python train.py --d_expert=64 --balance_loss=0.0149 --attn_scale=0.125 --parallel_block=false --init_std_qkv=0.0346 --init_std_down=0.0 --decay_fraction=0.594 --dataset="wikipedia_en"
Below are experts of layer 4 (counted from 0) of a mixture-of-experts language model. Rows are named router (the router's row for the expert), gate (a neuron's input weights, with its number), up (a neuron's input weights, with its number) and show model dimensions 160-191. Each number is 50 + 10 x the weight over its row's rms, rounded and kept within 0 to 99.
Before each expert's rows: "comes after" lists some tokens at least twice as common just before its tokens as in all text. This comes from a sample of Wikipedia text that the model never trained on. Tokens count by the router's weight.

# expert 5
comes after: " the", " a", ".", " and", " =", " The"
router:55 42 51 68 36 57 66 58 60 36 64 52 53 55 60 31 55 38 58 31 68 50 53 40 52 47 36 75 49 52 56 42
gate0:47 44 41 61 57 49 63 37 37 39 56 50 60 66 59 50 49 57 44 44 66 49 48 20 38 48 53 42 66 40 49 52
up0:35 56 52 51 47 57 34 47 49 74 59 52 46 61 58 50 49 47 58 41 57 77 39 52 39 34 56 57 50 40 44 49
gate1:41 42 46 49 32 79 62 53 38 57 46 49 47 42 40 46 53 36 44 45 63 57 49 54 49 34 44 59 36 61 49 42
up1:46 55 59 46 58 44 36 46 66 68 43 63 39 60 44 58 60 40 61 45 32 59 30 51 46 44 48 49 57 39 58 51
gate2:39 48 26 58 49 57 61 55 63 46 47 44 34 48 46 58 47 37 39 57 68 62 40 50 50 36 55 52 55 52 38 52
up2:55 43 61 36 47 44 57 40 63 36 23 43 68 63 36 55 51 51 38 58 43 42 34 50 37 39 60 37 39 48 47 57
gate3:46 50 42 52 34 55 53 54 63 51 44 33 55 55 75 47 38 51 57 58 52 31 56 58 35 37 39 52 52 49 59 50
up3:44 49 50 48 52 20 72 65 37 48 22 42 59 50 51 69 69 56 25 59 45 44 44 52 67 55 40 49 46 61 64 49
gate4:54 66 57 58 41 66 49 55 54 43 49 52 41 67 41 48 45 45 54 26 55 64 43 43 49 51 66 29 61 43 50 50
up4:45 47 67 23 59 53 39 43 31 51 59 63 52 49 55 56 50 55 54 60 49 57 63 74 62 49 61 46 51 55 40 57
gate5:49 52 51 55 72 53 72 42 47 36 53 60 54 50 33 47 59 39 54 30 58 54 51 32 47 51 48 56 42 51 44 49
up5:61 63 53 47 32 47 38 57 45 43 41 54 53 48 51 40 54 54 43 39 38 48 48 43 56 55 36 41 58 62 42 48
gate6:56 47 45 35 40 47 64 52 37 48 74 53 56 55 51 58 46 48 52 30 62 51 63 48 26 29 44 35 59 44 60 32
up6:48 49 47 32 59 49 56 57 52 40 49 53 35 48 49 50 62 41 54 53 72 36 46 47 65 40 37 53 49 46 44 54
gate7:64 64 52 65 40 54 50 30 45 49 56 43 44 70 49 58 53 45 45 44 57 43 55 39 44 62 36 53 47 46 57 43
up7:51 45 39 65 36 45 58 37 66 56 54 54 49 45 43 52 45 41 60 53 45 37 49 61 52 45 38 24 51 45 43 22
gate8:51 51 54 69 46 60 60 54 50 61 54 51 38 40 39 37 44 40 52 49 49 45 31 46 60 50 38 55 56 50 53 39
up8:67 50 52 34 51 52 39 50 43 54 49 37 50 67 66 53 48 46 46 60 39 42 73 53 38 28 43 42 60 49 51 67
gate9:52 62 42 56 40 47 69 37 56 50 50 58 37 42 51 57 64 51 50 50 48 33 51 49 41 42 34 47 45 76 37 61
up9:51 32 60 50 68 51 47 47 38 46 38 58 50 53 50 42 46 60 61 49 50 50 25 36 54 41 43 58 59 57 44 64
gate10:56 41 54 53 44 54 56 60 49 56 59 36 60 47 39 39 58 36 49 37 63 48 52 66 45 42 57 46 57 64 52 40
up10:28 70 64 39 69 54 44 40 21 33 64 48 55 60 43 46 53 48 40 39 41 47 43 54 62 43 50 52 19 41 63 43
gate11:48 59 53 55 45 60 58 44 61 33 49 52 47 37 31 35 53 52 61 46 45 47 41 49 62 23 47 54 41 55 49 58
up11:35 51 61 47 46 61 47 59 38 29 56 44 59 54 40 49 39 55 41 52 57 40 30 48 44 51 54 44 51 48 59 42
gate12:69 45 40 64 35 62 43 61 44 33 62 54 55 50 41 58 65 47 58 42 39 68 55 45 35 46 45 50 38 36 61 59
up12:45 66 69 51 44 52 49 43 37 34 45 41 46 52 51 60 52 42 60 49 30 49 46 66 68 38 64 38 41 43 39 61
gate13:54 59 44 39 57 45 45 47 46 45 53 57 53 57 37 62 57 50 57 38 41 58 63 51 69 47 50 54 49 35 42 52
up13:47 45 40 58 57 43 38 49 53 37 35 38 45 47 53 54 47 48 60 40 53 38 59 38 57 61 44 61 64 49 65 40
gate14:64 50 51 56 38 41 79 47 54 54 57 48 55 44 33 53 57 56 66 28 39 53 54 36 40 54 49 55 51 41 48 39
up14:51 72 39 44 49 55 53 36 43 45 55 55 59 57 50 55 57 55 62 57 44 44 45 48 50 58 55 18 57 41 41 57
gate15:54 38 46 55 54 39 48 55 48 60 55 52 63 64 47 57 43 53 39 32 62 51 41 54 43 68 44 60 45 47 36 32
up15:61 49 49 40 50 56 48 49 57 50 44 51 53 51 44 39 49 60 38 58 57 43 45 70 44 61 40 49 50 64 29 58
gate16:44 47 36 67 49 85 90 59 35 41 50 63 33 41 53 48 58 36 58 55 76 48 47 41 56 52 38 46 62 40 59 56
up16:41 42 55 65 43 45 61 50 46 24 61 42 60 59 43 42 42 51 52 56 45 59 61 60 43 59 39 46 36 36 49 33
gate17:50 51 54 63 47 50 65 57 36 30 53 55 71 63 49 52 43 47 37 55 45 58 27 55 36 53 34 64 68 50 58 40
up17:36 36 52 71 50 42 26 38 48 59 57 52 65 57 56 58 39 57 46 43 63 45 47 32 51 51 74 43 47 48 55 52
gate18:46 54 62 49 48 38 54 64 40 31 47 56 60 63 61 43 59 55 64 52 48 56 53 46 32 59 49 34 45 55 53 42
up18:65 42 40 33 51 49 58 41 49 54 56 60 46 46 62 55 50 53 61 44 40 48 58 53 57 53 56 65 35 59 43 54
gate19:44 60 57 59 42 73 48 49 41 56 48 29 49 69 65 58 54 32 58 45 54 69 55 55 49 45 59 37 35 50 48 39
up19:66 59 47 53 52 55 42 73 44 54 53 51 50 46 61 58 57 40 51 40 55 58 34 50 61 31 46 49 44 44 45 44
gate20:70 49 47 60 38 63 53 54 41 50 57 45 45 67 53 57 63 47 71 45 56 47 47 59 52 38 54 29 48 67 56 56
up20:53 76 57 52 46 58 37 59 40 47 52 57 33 57 51 48 54 56 63 66 49 42 55 60 51 50 64 31 48 56 54 55
gate21:59 52 71 41 49 59 56 53 62 48 55 67 53 50 46 27 60 59 52 36 65 57 59 49 29 57 37 44 47 75 53 53
up21:51 42 56 55 49 49 52 57 56 75 43 50 50 61 42 43 44 54 53 50 35 57 42 44 55 45 44 50 46 57 42 57
gate22:43 58 40 64 43 54 59 37 70 38 49 54 50 50 63 45 39 66 52 40 53 43 52 37 57 44 35 51 40 68 45 44
up22:64 56 67 51 55 62 51 32 47 54 56 51 53 43 52 48 64 52 36 40 53 54 49 56 56 31 44 31 41 56 35 50
gate23:43 49 51 57 45 50 44 62 49 49 67 40 62 35 54 62 60 43 41 54 47 66 38 49 43 58 55 64 44 65 53 43
up23:43 55 63 41 50 41 58 56 55 43 52 62 34 49 51 45 61 30 62 60 44 44 43 42 72 43 57 37 52 72 37 74
gate24:47 46 48 41 45 35 55 33 40 36 52 39 76 52 62 39 42 51 50 32 55 60 27 63 52 71 57 41 44 37 41 69
up24:65 41 58 51 40 38 54 50 35 56 68 53 64 61 52 49 35 69 38 36 34 63 59 57 50 44 72 51 62 53 51 50
gate25:52 42 66 80 60 74 63 69 40 43 48 53 66 54 59 56 34 63 61 52 58 54 50 51 32 45 42 65 38 62 50 53
up25:42 41 50 46 60 59 59 51 45 48 48 56 50 58 52 61 44 47 58 47 42 60 45 64 67 44 47 41 51 61 43 32
gate26:53 51 61 51 35 48 51 66 65 46 63 41 51 57 45 38 56 53 38 38 55 53 42 44 57 45 36 54 48 55 66 48
up26:40 35 59 38 52 49 68 48 54 59 38 39 42 44 54 24 56 54 45 39 66 43 48 59 45 52 56 62 41 44 41 35
gate27:47 45 53 53 51 51 49 43 56 49 53 65 48 37 44 50 55 71 40 54 55 54 55 59 59 59 46 65 36 73 57 48
up27:54 59 42 45 49 61 49 54 70 46 67 41 42 52 49 58 50 36 56 47 50 49 46 57 46 26 44 24 44 45 57 41
gate28:39 46 54 36 35 57 58 50 35 47 50 36 60 53 58 49 48 72 53 35 57 45 53 59 48 65 47 59 54 57 56 45
up28:46 37 52 39 61 46 43 29 36 55 56 53 51 55 44 38 61 32 38 51 45 68 42 65 61 39 29 50 40 44 63 39
gate29:64 33 39 33 68 51 66 49 51 45 65 57 59 49 66 47 46 51 47 38 38 53 56 64 22 59 58 49 63 53 48 59
up29:36 44 50 70 61 56 45 55 47 40 61 68 56 70 28 54 38 55 55 60 43 55 49 49 55 61 42 58 59 44 59 58
gate30:46 36 52 56 34 41 67 42 43 44 49 53 37 45 46 46 56 42 69 50 72 50 44 26 41 53 45 42 55 48 49 29
up30:48 40 55 42 42 64 47 44 63 38 29 54 47 51 54 57 47 51 65 69 57 41 53 47 39 69 42 54 50 46 50 48
gate31:61 56 56 37 38 55 45 67 54 32 41 47 53 60 62 52 38 52 58 48 39 49 42 40 48 47 40 52 59 52 51 58
up31:43 75 52 41 54 21 59 60 64 38 72 53 51 61 46 59 52 56 48 51 58 45 55 64 55 36 44 47 43 61 43 55
gate32:62 62 51 46 64 51 49 46 48 55 38 56 54 38 43 55 48 42 12 29 47 46 45 48 51 35 37 51 48 45 65 47
up32:37 54 46 30 41 47 50 63 57 54 63 46 40 37 45 45 57 63 65 61 38 55 69 38 48 66 54 61 52 55 67 53
gate33:39 61 50 54 57 38 58 45 56 25 60 63 61 42 45 48 58 53 56 54 67 63 71 49 49 54 49 64 53 44 58 46
up33:54 52 58 42 53 58 39 62 43 45 54 70 24 61 51 49 47 60 48 55 62 40 53 50 60 54 31 63 40 56 65 46
gate34:33 53 49 49 39 54 45 51 65 46 61 66 53 47 50 51 58 45 69 23 62 50 57 52 42 57 43 39 53 41 43 47
up34:51 49 64 59 50 38 52 33 65 34 43 30 41 52 50 48 56 36 47 65 44 31 54 71 62 34 43 41 37 36 73 41
gate35:43 63 56 69 46 45 67 42 47 34 63 51 45 48 66 49 59 57 48 51 45 34 60 52 37 42 38 60 49 45 45 37
up35:33 66 47 55 46 39 60 57 62 55 53 34 61 38 59 41 59 47 42 56 27 30 60 63 51 42 38 39 58 53 45 57
gate36:50 51 56 67 60 57 56 51 41 34 45 65 41 71 54 52 65 53 62 41 46 57 49 36 47 61 49 50 58 64 42 41
up36:49 51 49 64 43 40 56 52 47 57 54 44 42 41 56 52 45 59 75 59 54 57 41 42 71 49 41 71 54 50 58 44
gate37:49 34 51 58 56 57 66 56 40 44 65 56 52 75 48 36 57 48 47 58 50 45 43 54 24 49 37 59 41 47 66 50
up37:57 53 41 46 53 55 34 58 40 52 50 63 57 52 58 49 71 54 51 45 73 35 47 43 56 52 36 65 49 69 69 37
gate38:47 62 41 62 43 80 83 60 48 46 47 40 58 47 55 50 50 32 52 39 65 47 44 57 43 55 31 48 51 37 49 40
up38:59 58 51 38 51 40 44 40 55 61 41 57 41 52 38 41 55 58 51 52 59 40 44 51 46 35 51 31 49 46 46 35
gate39:52 41 62 54 42 54 46 67 40 51 57 63 47 55 38 56 56 51 62 49 58 44 50 32 67 56 61 47 52 47 60 59
up39:55 53 38 58 63 44 59 72 37 57 40 36 48 60 50 39 45 47 31 48 53 65 35 62 33 47 30 52 36 46 66 61
gate40:52 48 40 54 36 46 64 49 42 40 37 46 70 58 43 52 51 48 24 34 51 41 48 51 37 24 48 52 57 58 41 41
up40:62 41 69 39 55 55 64 60 61 52 45 31 67 60 43 52 54 46 16 59 42 63 54 42 46 46 33 48 62 52 54 71
gate41:37 55 45 35 47 59 76 53 57 52 67 46 40 44 52 54 60 49 55 51 62 46 53 49 54 63 56 54 50 47 46 49
up41:62 52 67 41 61 47 41 62 52 49 46 50 50 42 49 57 39 68 48 34 62 49 49 40 44 54 57 51 57 31 47 61
gate42:56 59 47 48 33 41 40 49 63 38 58 58 53 43 45 39 42 42 64 32 60 38 32 54 51 41 56 51 44 42 55 57
up42:54 43 43 43 54 44 34 45 47 54 57 45 48 49 63 59 40 70 35 54 29 36 62 58 55 59 47 34 43 58 51 37
gate43:68 57 53 56 60 49 57 56 49 37 52 45 52 54 52 63 44 53 44 49 57 55 47 59 38 29 45 51 38 52 37 60
up43:55 37 65 57 32 46 52 55 40 71 49 51 36 52 62 54 63 44 54 39 34 63 58 44 58 38 48 50 28 43 53 46
gate44:46 53 68 58 53 53 58 48 61 45 53 42 50 57 63 68 49 45 54 49 51 59 56 59 51 59 35 47 42 51 56 32
up44:51 56 55 62 73 47 74 39 46 41 50 57 52 48 57 50 62 42 54 44 39 42 63 43 51 48 31 48 33 39 61 44
gate45:52 37 49 48 47 52 47 40 42 37 60 64 66 56 54 44 65 49 89 66 42 54 30 55 35 47 44 52 50 46 50 40
up45:55 35 42 50 53 57 51 41 39 55 39 70 59 43 34 46 44 42 47 51 50 52 50 39 57 52 72 51 44 76 65 43
gate46:49 30 44 50 45 54 56 61 55 37 75 46 48 51 41 55 59 61 36 52 75 43 45 58 38 58 59 55 64 43 41 45
up46:55 60 60 46 53 55 48 51 40 43 61 52 41 52 84 43 51 57 58 50 52 51 50 45 41 48 25 64 29 40 42 37
gate47:56 35 52 57 49 40 68 49 36 33 54 57 65 40 36 47 77 42 35 54 62 64 48 53 54 44 37 42 58 48 42 49
up47:54 38 44 55 54 60 61 35 62 45 41 54 62 52 48 70 58 50 49 66 76 52 56 43 55 43 57 42 50 37 53 42
gate48:52 50 34 56 40 66 64 59 54 51 64 47 57 56 37 42 49 41 54 29 60 45 49 39 37 49 42 41 44 48 53 47
up48:41 49 54 62 43 56 68 49 58 59 75 62 56 54 34 40 62 49 43 57 50 41 50 40 61 68 45 55 39 56 53 53